Experts of a small language model.
Experts: 160 experts in each of 7 layers, 32 dReLU neurons an expert, a softmax router.
Below are experts of layer 4 (counted from 0) of a mixture-of-experts language model. Rows are named router (the router's row for the expert) and show model dimensions 0-63. Each number is 128 + 24 x the weight over its row's rms, rounded and kept within 0 to 255. Numbers have three digits each.
After each expert's rows: a language model's description of what the expert responds to; "mostly gets" lists some tokens that are sent to it at least half of the time. This comes from a sample of Wikipedia text that the model never trained on.

# expert 26
router:128154145106108089128114133099103111116088131123151129161134114121099157115128111103096142102096102122141136120109115149102120109114121095157130079178151147115126137109127091079098107091133130
It responds to: Sports seasons and taxonomy. Game, season, each, every, week, month and score pieces like –1 in sports tables, plus Ins-ec-ta in taxonomy boxes.
mostly gets: " each", " game", " every", "–1", "year", " month"

# expert 36
router:093139117079093082088107157144094141158137137116106157084141171122117139171098110083099115163169144133096136133094114118130106100110107103075120133100152163131155154103124119109085157086126191
It responds to: Name and taxon starts. Opening syllables of proper names and taxonomy terms, such as Ch, Har, Bur, Amaz-on, Ar-thropoda, plus table row pipes.
mostly gets: " Ch", " Har", " Bur", " Stadium", " Dr", " Bar"

# expert 55
router:131125159115139153127121130073138117096143150145114116132138156116126138117160126144118116129117105151123095090125127108143137141103158139142169173124171134106115147145156166126179097121153084
It responds to: Ordinals and table cells. Ordinals and sequence words like second, third, another, until, plus pipes, colons and commas in sports-score and results tables.
mostly gets: " until", " third", " second", " another", " professional", " trans"

# expert 29
router:126114156128103103161122166111130144057134168109152133096115157096098147130113134098113110119125128112085083101154072054121148092097149122131144149106163142078147134102129169094110155114141081
It responds to: Mid-word pieces in sports text. Word pieces inside names and common words, mostly in sports reports and tables, such as y-ard, bi-d-s, Vi-dy-a.
mostly gets: " Ni", " km", " goal", "″", " Jan", " music"

# expert 41
router:137133135099114124127110113079121152140160143110119131136147148109137143135108124126096125140118164168083130100100110130175169070093136157189132098134138130134142137116141115093136129109145152
It responds to: Capital and prefix pieces. Capitalised word starts and prefixes (The, A, sub, pre), the word in, and inner name pieces such as Trin-id-ad, albe-it.
mostly gets: " sub", " All", " Hu", " The", "Q", "H"

# expert 39
router:120065124153118109155120133090089117104189096159101108090139107116107118112145130105123118169155080117141119122121120150134121115121108154139148182176126172154160118120101094128117150114155091
It responds to: Word endings, headings. Final pieces of words such as ed in formed, ame in Gameplay, ated in Located, and nouns like County, medal, title.
mostly gets: " County", " play", "elected", " medal", " named", " head"

# expert 17
router:109109109156125128142083127136139120152126116147113114143115099144107139134075110125113134097088157188126097115116103080161129110101122189128141122122141143123128102144121146087158178095175139
It responds to: Mid-word pieces and numbers. Middle or end pieces of common words (av-ail-able, sim-il-ar, Execut-ive) and numbers in coordinates and stats tables.
mostly gets: " into", "ish", " held", " open", " British", "tern"

# expert 61
router:118093145136109116117100103172141098110151132172103125115117168125121116140119119121112101150153107157123117110141105118122089099113133164102123154077155140154168156135163095099114131138087153
It responds to: Slavic letters, born and. Letters ć, š, č, starts like Sh, Jo, Pat, St, and the and in born and raised, mostly in album or film lists.
mostly gets: " Sh", "ć", "š", " Pat", " due", " Star"

# expert 27
router:117071130125109095096117119113104108141129107122091188129129106121116132094115120088114113125170071182095126153094097117119143120102132158144152117149133119122115170125114101131077142144118171
It responds to: Publishing and biography words. Word pieces in biographical and publishing contexts, such as the s in publisher, ver in Discovery, collect, wrote, William, California.
mostly gets: " Wal", " wrote", " William", " California", " collect", " Bu"

# expert 7
router:115105151088102124159123131104143108124148113089152122153101095164114156157111108113108119100145112109102113102148137151134154118068119135082135179136105153119170162134134082104099079151173144
It responds to: Name and word continuations. Word pieces continuing a started word, often in names or foreign terms (bin, Coyote, Hezbollah), plus first names like Paul, Louis, Charles.
mostly gets: " Paul", " Louis", " Mc", " Charles", " Francis", " Peter"

# expert 3
router:135081158166111107098109104145118117113149138100150129168121144107121178147134112139091115151143076093080113080170134107168147151103126135073134129110075098152159117090147133142129095107173108
It responds to: Personal name pieces. Given names and surname fragments of people in lists, rosters and tables, such as William, David, Shel-d-on, Ro-b-les.
mostly gets: " William", " David", " George", " Richard", " Peter", " wrote"

# expert 47
router:116098156122099133171118121124118144111123091145152149102090096107120163144141115126087113123084145130142094093107162110146145183066083183111131113135113176079120095113126129099091108110145134
It responds to: Possessive s and punctuation. Possessive s after an apostrophe (character's, director's), plus commas, semicolons in tables, and its, their, Division, League.
mostly gets: " its", " form", "Ch", " host", " Division", " Ch"

# expert 15
router:119096155139094105156110150132141098172123142113110097182119139148133106169159129104075136149101124181099150142142155118141114113174118097123132115129155144103127146125126094112124164103151158
It responds to: Table cells, word prefixes. Pipe separators and numbers in sports and election tables, list hyphens, and word-initial fragments like lo, pre, tri, p, ex.
mostly gets: " lo", " pre", " tri", " full", " number", " p"

# expert 51
router:119146172082129076103110122085097105106127134110125112098128131092133126088120117126109090158174103106153157151124101150139133135120113133144114076175152137176119126113111095102165143122125189
It responds to: Inner pieces of place names. Inner word pieces of place names and common words, such as re in Ireland, ce in Ocean, ab in Established, plus date-range dashes.
mostly gets: "oc", " some", "On", " will", " would", "–"

# expert 59
router:115093161131118098122114169105111103088161105138133147108114164122125125163150130088100073111132098099085119118121118151117101176137100151154133158170149126144173118142151108117113085131104128
It responds to: Word-initial name pieces. Early pieces of capitalised names and headings after ==, in, of, such as S-ea-son, Switz-er-land, Tra-ces, Mi-ndoro.
mostly gets: " Tra", " Sea", " host", " tr", " Bu", " Pa"

# expert 52
router:118117141087120112153126185142074125120153149136145141080111128124119151127115116097154118154161113145099105100081091129123118100122132116107137177158128156116131166076131085141098109131141138
It responds to: Word endings in award contexts. Final pieces completing nouns, often plurals with s and award or career words like Co-up-le, Char-t, medal, finish, defeat.
mostly gets: " finish", " defeat", " medal", " performance", " goal", " Award"

# expert 6
router:115092139116112129137090088085175099128160155106151081173150090105109151118096100129118150146082143160118125133129083173112164088122161121154164135208141149149144162108138094120103122113146141
It responds to: Infobox dates and values. Year digits and values in infobox and list fields, such as 19'63' in release dates, Venue:, table pipes, closing parentheses.
mostly gets: " inter", "ó", "|---|---|", " at", "–2", "_{"

# expert 19
router:113098112133108111116134107158068108163145135120120151150090136117129092124130133146114095122147064173065088129153111160137120125113095127186125155100133149137130157138155096136095102155150124
It responds to: Line breaks, name endings. Line breaks after section headings, endings of place and surnames like Leicester's ster or Frankfurter's ter, and first names George, Frank, John.
mostly gets: " George", " Frank", " original", "Note", "ford", " late"

# expert 10
router:096128139131123112136118148102177124119122168144094156135084152103106144158158095094083109116186082088106151160122122145152158108090117107149126136147159119137131139114124106126108151100097104
It responds to: Mid-word syllables, place names. Inner syllables of proper names and common words, especially To-ron-to in sports tables, also lo-sses, su-pply, to-p.
mostly gets: " local", " large", " lo", " organ", " York", "@"

# expert 31
router:105133134115127134155114108112089113155134133130102155136096098108110133107089096130115146119124138124104078137101103132154153118091128119115121116127157085143132138125142116133166159090165151
It responds to: Articles and short stems. The article a, word pieces like go in Indigo or Domingo, and short stems such as su, di, so, plus though, even, well.
mostly gets: " su", " though", " out", " process", " So", " di"

# expert 4
router:123091120098106167095096120121131124088170116150097173128081116118107154127096126152119109129109127113082096112101104120166121093093081116092154096117135159091131127133146137133137129099152109
It responds to: Separators and word-middle pieces. Table pipes and semicolons, colons and dashes in lists and award tables, plus mid-word pieces like amin-o acid and pro-mo-ting.
mostly gets: " served", " All", "io", "@", " bi", " Bel"

# expert 46
router:110116155158103109138107103153144139159098127059131079162129130138124153155157101109129116129129100129104125108141124147129113146127123096152156147128121146133120140126130126109086111122111076
It responds to: Contraction t and labels. The t after n' in hasn't, haven't, hadn't, Born labels in infobox personal details, and table separators in election tables.
mostly gets: " Fa", " announced", " Born", "T", " level", " held"

# expert 45
router:114152132138123129183123124109092138150133124163093101149114150093101156111097113100130147182072129104121092090143150114107172139114141146120126136123106144150136069064133109137120160112111158
It responds to: Line breaks after sentences. Line breaks ending sentences, list items and table rows, plus be verbs like was and were and inner pieces such as ga in manga.
mostly gets: "See", " through", " Am", "com", ");", " Ca"

# expert 44
router:113084140163110114147094130078162105115141174118139092098105134127139155137133133141135107150123118083123123095117118151095098106145103097149149158165121170131141172085149123098067085129145128
It responds to: Places, in, line ends. The word in, sentence-final periods and line breaks, place-name endings like Spar-ta and Ro-me, and words like include, feature, community.
mostly gets: " community", " feature", " include", " different", "^{2}", " century"

# expert 2
router:141133116088147131115130075122116115086125138115107104165123080156108134123086113163134123168159145143125099107126126131140161097093134177154156139160124109075146137107128137122155144125137112
It responds to: Sentence and section openers. Tokens opening a sentence or section: the, The, he, she, However after periods and line breaks, plus heading pieces like Critical reception.
mostly gets: " Har", " he", " both", " The", " However", " kill"

# expert 13
router:121117138125122153151127081146087077116169151109094158167110129126126147094141113121119122108097094123126114127160091133147136084112168157117154134117158150153123107120153153134106133128125119
It responds to: Capitalized name starts. Opening syllables of names and places such as Ja, Je, Ro, Le, Ben, plus inner pieces like Shenandoah's o, and direction words north, south, down.
mostly gets: " Ja", " Je", " opera", " south", " north", " back"

# expert 8
router:133150135132105132123123142158089083107146133088120123158135118104104128117105113141115125091081144131112118099124121090125126112071143132125118071164112140133145086123112161112148117117137191
It responds to: Commas and clause continuations. Commas between list items or before where/which, plus and, but, would, may, continue and pronouns in narrative clauses.
mostly gets: " provide", " continu", " but", " due", " did", " require"

# expert 28
router:132095153122104098150127151100177121130192149158133154139115136113137135133125125132100134124085175082141103122108121103151091101131138159138134113155134144119139115117163121162099114114128147
It responds to: Inner pieces after spaces. Mid-word fragments and blank or hyphen tokens inside names and words, such as Ge-off-rey, semi-circular, port-ra-it, imp-os-sible.
mostly gets: " Mi", " contain", " main", " Pi", " south", " along"

# expert 37
router:120088118111122109118128154107168101159150163124112070133152147130134154111122119119122120140112192144155107178132102098151158127093127117129123125165132149108133188105136125116141154147142122
It responds to: Results-table tokens. Cells and commas in election and medal tables, such as 3rd place, bronze, the % column, E and Th starts, and joining and.
mostly gets: " Th", "|---|---|", " Dr", " Be", " cl", " E"

# expert 0
router:127128131154120106119095172140137109105178145093099162137164133127111110090126122079116126119084109185109108134129090141159113107135122143161157147084133140158164087115154141119071130142099146
It responds to: Geographic location words. Words placing things in space in geography and route articles, such as along, near, north, south, in, station, village, highway.
mostly gets: " north", " south", " along", " near", " station", " down"

# expert 42
router:110116146099103122158100143131075125145121136142082123180162136110122152159114132127107126159127112094085100154132130162127125138129138079165148152152162139109151107117155105127111082074124101
It responds to: Line breaks and to. Line breaks after infobox fields like chronology, the infinitive to, and role or become verbs, such as role, became, set, make.
mostly gets: " role", " set", " became", " Va", " Ra", " character"

# expert 1
router:119158140120132134121133109124092104078177125137162179117117117125109145111085106138107120108117090136116098142149123146131096159138143157147153157163148138135141115138155116121109091096147102
It responds to: Compass words, table pipes. Compass words like West, East, South, pipes opening sports-roster table rows, and mid-word pieces such as by-election's e or exchange's e.
mostly gets: " West", " East", " South", " Y", " continu", " And"

# expert 22
router:126135127132114104131117128130167123108146155149113119099093156093115147132167135117129106136172178119183102134169110114121125128124121114125146162102171136108152174094097102109140147144146107
It responds to: Numbers in election tables. Number pieces and empty pipe cells in election and statistics tables, such as percentage figures and vote counts, plus word endings like -age, -ance.
mostly gets: " Total", " Best", " Sp", "^{2}", "}", " Ka"

# expert 21
router:097158109173146136144092134120093097153134142115136114124120159116106123149110112123121116092088121162099132140091097133117104098113117094156137110101151129148117116126149085128123145128096196
It responds to: Mid-word completions. Middle and final pieces of common words, such as op in troops, al in Continental, ian in Norwegian, and pronouns it, I.
mostly gets: " it", " Y", " I", " Ni", " Republic", " Ya"

# expert 49
router:110124103119134090122091147136120119168173124128089100078116128126120094132119132117130125157099135177154150130107083138148127109125139163129138142124127184109137117132136061104164141100157146
It responds to: The, by, mid-name syllables. The words the, by, of, month names, and inner syllables of names such as Buchanan's an, Lincolnshire's ol, Bahrain's in.
mostly gets: " Republic", " Council", " by", " 23", " Sch", " May"

# expert 57
router:136132138145113099155125133121133102101179145135144143084117150107145170153148099119131098151105128113151140121160100122105115141074126154127108117095172147164128115090128143091083165158124183
It responds to: Inner pieces of compound nouns. Inner and final pieces of official and abstract nouns, such as air in Affairs, or in Governors, ion in decision, ade in decade.
mostly gets: " Du", "struction", " development", " War", "front", " continu"

# expert 9
router:102126167120116143110104159121066089149089135125145116135109122141123141091134106101110118138185147163098100123131106198113157153128104158135143144124097116118169095133144121122136149114127143
It responds to: Function words, sentence ends. Sentence-final periods, line breaks, and short connective words like an, through, until, during, plus the final s of Spanish names like Moisés.
mostly gets: " through", " El", " total", " pa", " an", " until"

# expert 5
router:125126158164124124180131156159146119122136147112140062108097154096107150124172130096116089181124088130094141111160082091146132103126140148135130119106135143123125136107153116137173101154120148
It responds to: Institutional and infobox nouns. Nouns and field names in infobox or list lines about governments, militaries and species, such as Council, government, Service years, Type species.
mostly gets: " Council", " government", " design", " Order", " Office", " Museum"

# expert 24
router:135132144121112126143119113168118100079083119112145118128087124119110143146116129115080138129147111159098123130184138079162095119117135177121139147095166164104135110109121098092089129116142136
It responds to: Web addresses and plurals. The w of www in website links, plural s endings in tables, and word starts like Pri, Sch, women, law in education or career text.
mostly gets: " Pri", " w", " Sch", " law", " Royal", " women"

# expert 11
router:134107136096109141134126077136083116132118139104118135174103175121119129099123125123137121161153138157078137140149098135157150154105136145123131135124136163087146144111153139109131078105164084
It responds to: Personal-name pieces. Word pieces inside personal surnames and given names in biographies and cast tables, such as R-ate-liff, Jen-ion, Dill-on, plus some mid-word verb pieces.
mostly gets: " politician", " Christ", "и", " England", " China", " said"

# expert 38
router:110108146144109119129121154157087132132108120118092110143103136142108139109151093143101134121089170100122089098123107108142101114112130078150130141107146136085139151160136132111148114134174123
It responds to: Capital initials of names. Capital-letter pieces starting proper names and terms, like H, P, St, Saint, Mont, Tom, plus inner pieces such as Ver-te-brate.
mostly gets: " Tom", " Saint", " Mont", " Bur", " H", "†"

# expert 56
router:118145125137133092110123125137142115130081159078119064141096116117119129144091120128150142169104127160118136153085071115136120086132134148140169144138138139133159133081166090107123104157115184
It responds to: Government and military nouns. Institutional nouns like War, Army, Court, Service, government, River, plus the and by before them, and ru-le in crown rule.
mostly gets: " War", " Army", " Service", " service", " Court", " Cor"

# expert 30
router:132132155127113104091122120141112106090069137104109135159108161106122118153083107142122086153159117131089154133120120129128105115125098145174132088157157144130151121129156129130110176097079125
It responds to: Of in titles. The word of after office titles or University (Minister of State, professor of), plus past-tense -ed endings and opening quotes.
mostly gets: " world", " great", " Royal", " wrote", " \"", " complete"

# expert 60
router:112107153157102142135139122135135104134148136128114130128128143100121162157147107133131082098145097128143138110165122120158119105110117136115144144144151163180119138123143175087118160134156144
It responds to: Non-ASCII bytes and fragments. Raw bytes of accented or emoji characters, the re in Area after place infoboxes, and mid-word pieces like ef, ur, ate.
mostly gets: "pr", "Japanese", " English", "=", "–20", " album"